config.toml
experts_per_token = 2
d_shared_expert = 0
activation = "swiglu"
routed_scale = 1.5
balance_loss = 0.000191
router_cosine_scale = 20.0
vocab_size = 2048
norm_eps = 1e-06
optimizer = "muon_variant"
lr = 0.0122
beta1 = 0.95
batch_tokens = 65536
seq_len = 768
steps = 8773
Below are experts of layer 3 (counted from 0) of a mixture-of-experts language model. Rows are named router (the router's row for the expert) and show model dimensions 0-63. Each number is 128 + 32 x the weight over its row's rms, rounded and kept within 0 to 255. Numbers have three digits each.
After each expert's rows: "gets" lists some tokens that make up at least twice as much of what it gets as of all text. This comes from a sample of Wikipedia text that the model never trained on. Tokens count by the router's weight.

# expert 7
router:165141099139094074117127140130123174113152077131138128090131115126220112072142197201082161131045118176118110135074082116071138118112126183155091120152078090152092165099057139179159122128114191
gets: "s", "es", "ers", "ation", "ies", "ity"

# expert 1
router:168111099144177139092171150113151155113155115058179043120183112105185170119056164140143177177072205112137134138081128094119126083099138194148129094133104086133108149102095139124125116154134071
gets: " was", " |", " to", " is", "-", "ly"

# expert 9
router:198127085171123097116165191156135112104170131057144117115154120081153111101076150098092180148062101121118110148155119080126120106094170171131098086157074037164083131097082134159122159162149095
gets: " ", " S", " C", " T", " A", " B"

# expert 4
router:158166107160136135155138205141157137085159140096176114128217140156164132105065157137135202166114135161163105144088114126094123125112124141115175109131145084170134152101155096109118153081139166
gets: " 1", " 3", " 2", "y", " 19", " 4"

# expert 10
router:132157106166125085090195198119110121085157129141167132085152064146107131121075209151155153144082131184147085146158111163125129114077158095084154077140098132150179137109073075074116105150157114
gets: "-", "d", "t", "ed", "e", "n"

# expert 6
router:184106114121092069096137170120085106137120109095147125133167089140147132134112218163101192203051115165131107118168113083114074144155141114150135088130111087187163127125100143102206143136141050
gets: "ed", " in", "ing", " on", " for", " of"

# expert 12
router:197191155162126093141160173152121168118140082116207095170106091120143123137079164095123170148089088122126158150119082090104133110143124115159170117145136103189097171142096136160134171140118101
gets: ".", "ra", "er", "re", "la", "ta"

# expert 2
router:216094088182132156092129183121145093126153175039178106142163115118170120106097204168078189201085145166117122087141088133124132064107132139147103107081122067161147124080066079097107142137118128
gets: "\n", " re", " In", " con", " Re", " in"

# expert 14
router:170105120145098096096180122108154135111131108090114122143157132143186134106107157169111207197116132187092115110139092079115111106112140145128148066164116136130114139098136173142188192120136100
gets: "ing", "al", "er", "y", "ation", "ic"

# expert 0
router:176145099123091087065162190116168093102135122076133152134179135152173112118087196129113143202066132159149109111150097092112085102079163109158089142135095057122113146108171127162168143093117123
gets: " the", " a", "|", " The", "-", " "

# expert 8
router:187120139112113093078132123127197158083135142090178100077190077154152143104089142123072182129096117213097078157124098091111095129106141121127130122124117065207107213117115093171148121173181088
gets: ",", ".", ")", " (", "'", "\""

# expert 3
router:164130114156135083058146174151134162095060089108114111135164105088162171088107188160094151196072164115066109109174139066135124133101132136086146095157104092172116149129116148180123218156178105
gets: " |", " of", ",", " and", ":", " to"

# expert 11
router:207141081175087153118134119121083098093121145110203107139165115116177114120084163147094201174117123125160098172092138102176102098082107124094165092157110131158121147079109134173130122093144147
gets: "\n", "n", "ur", "r", "or", "it"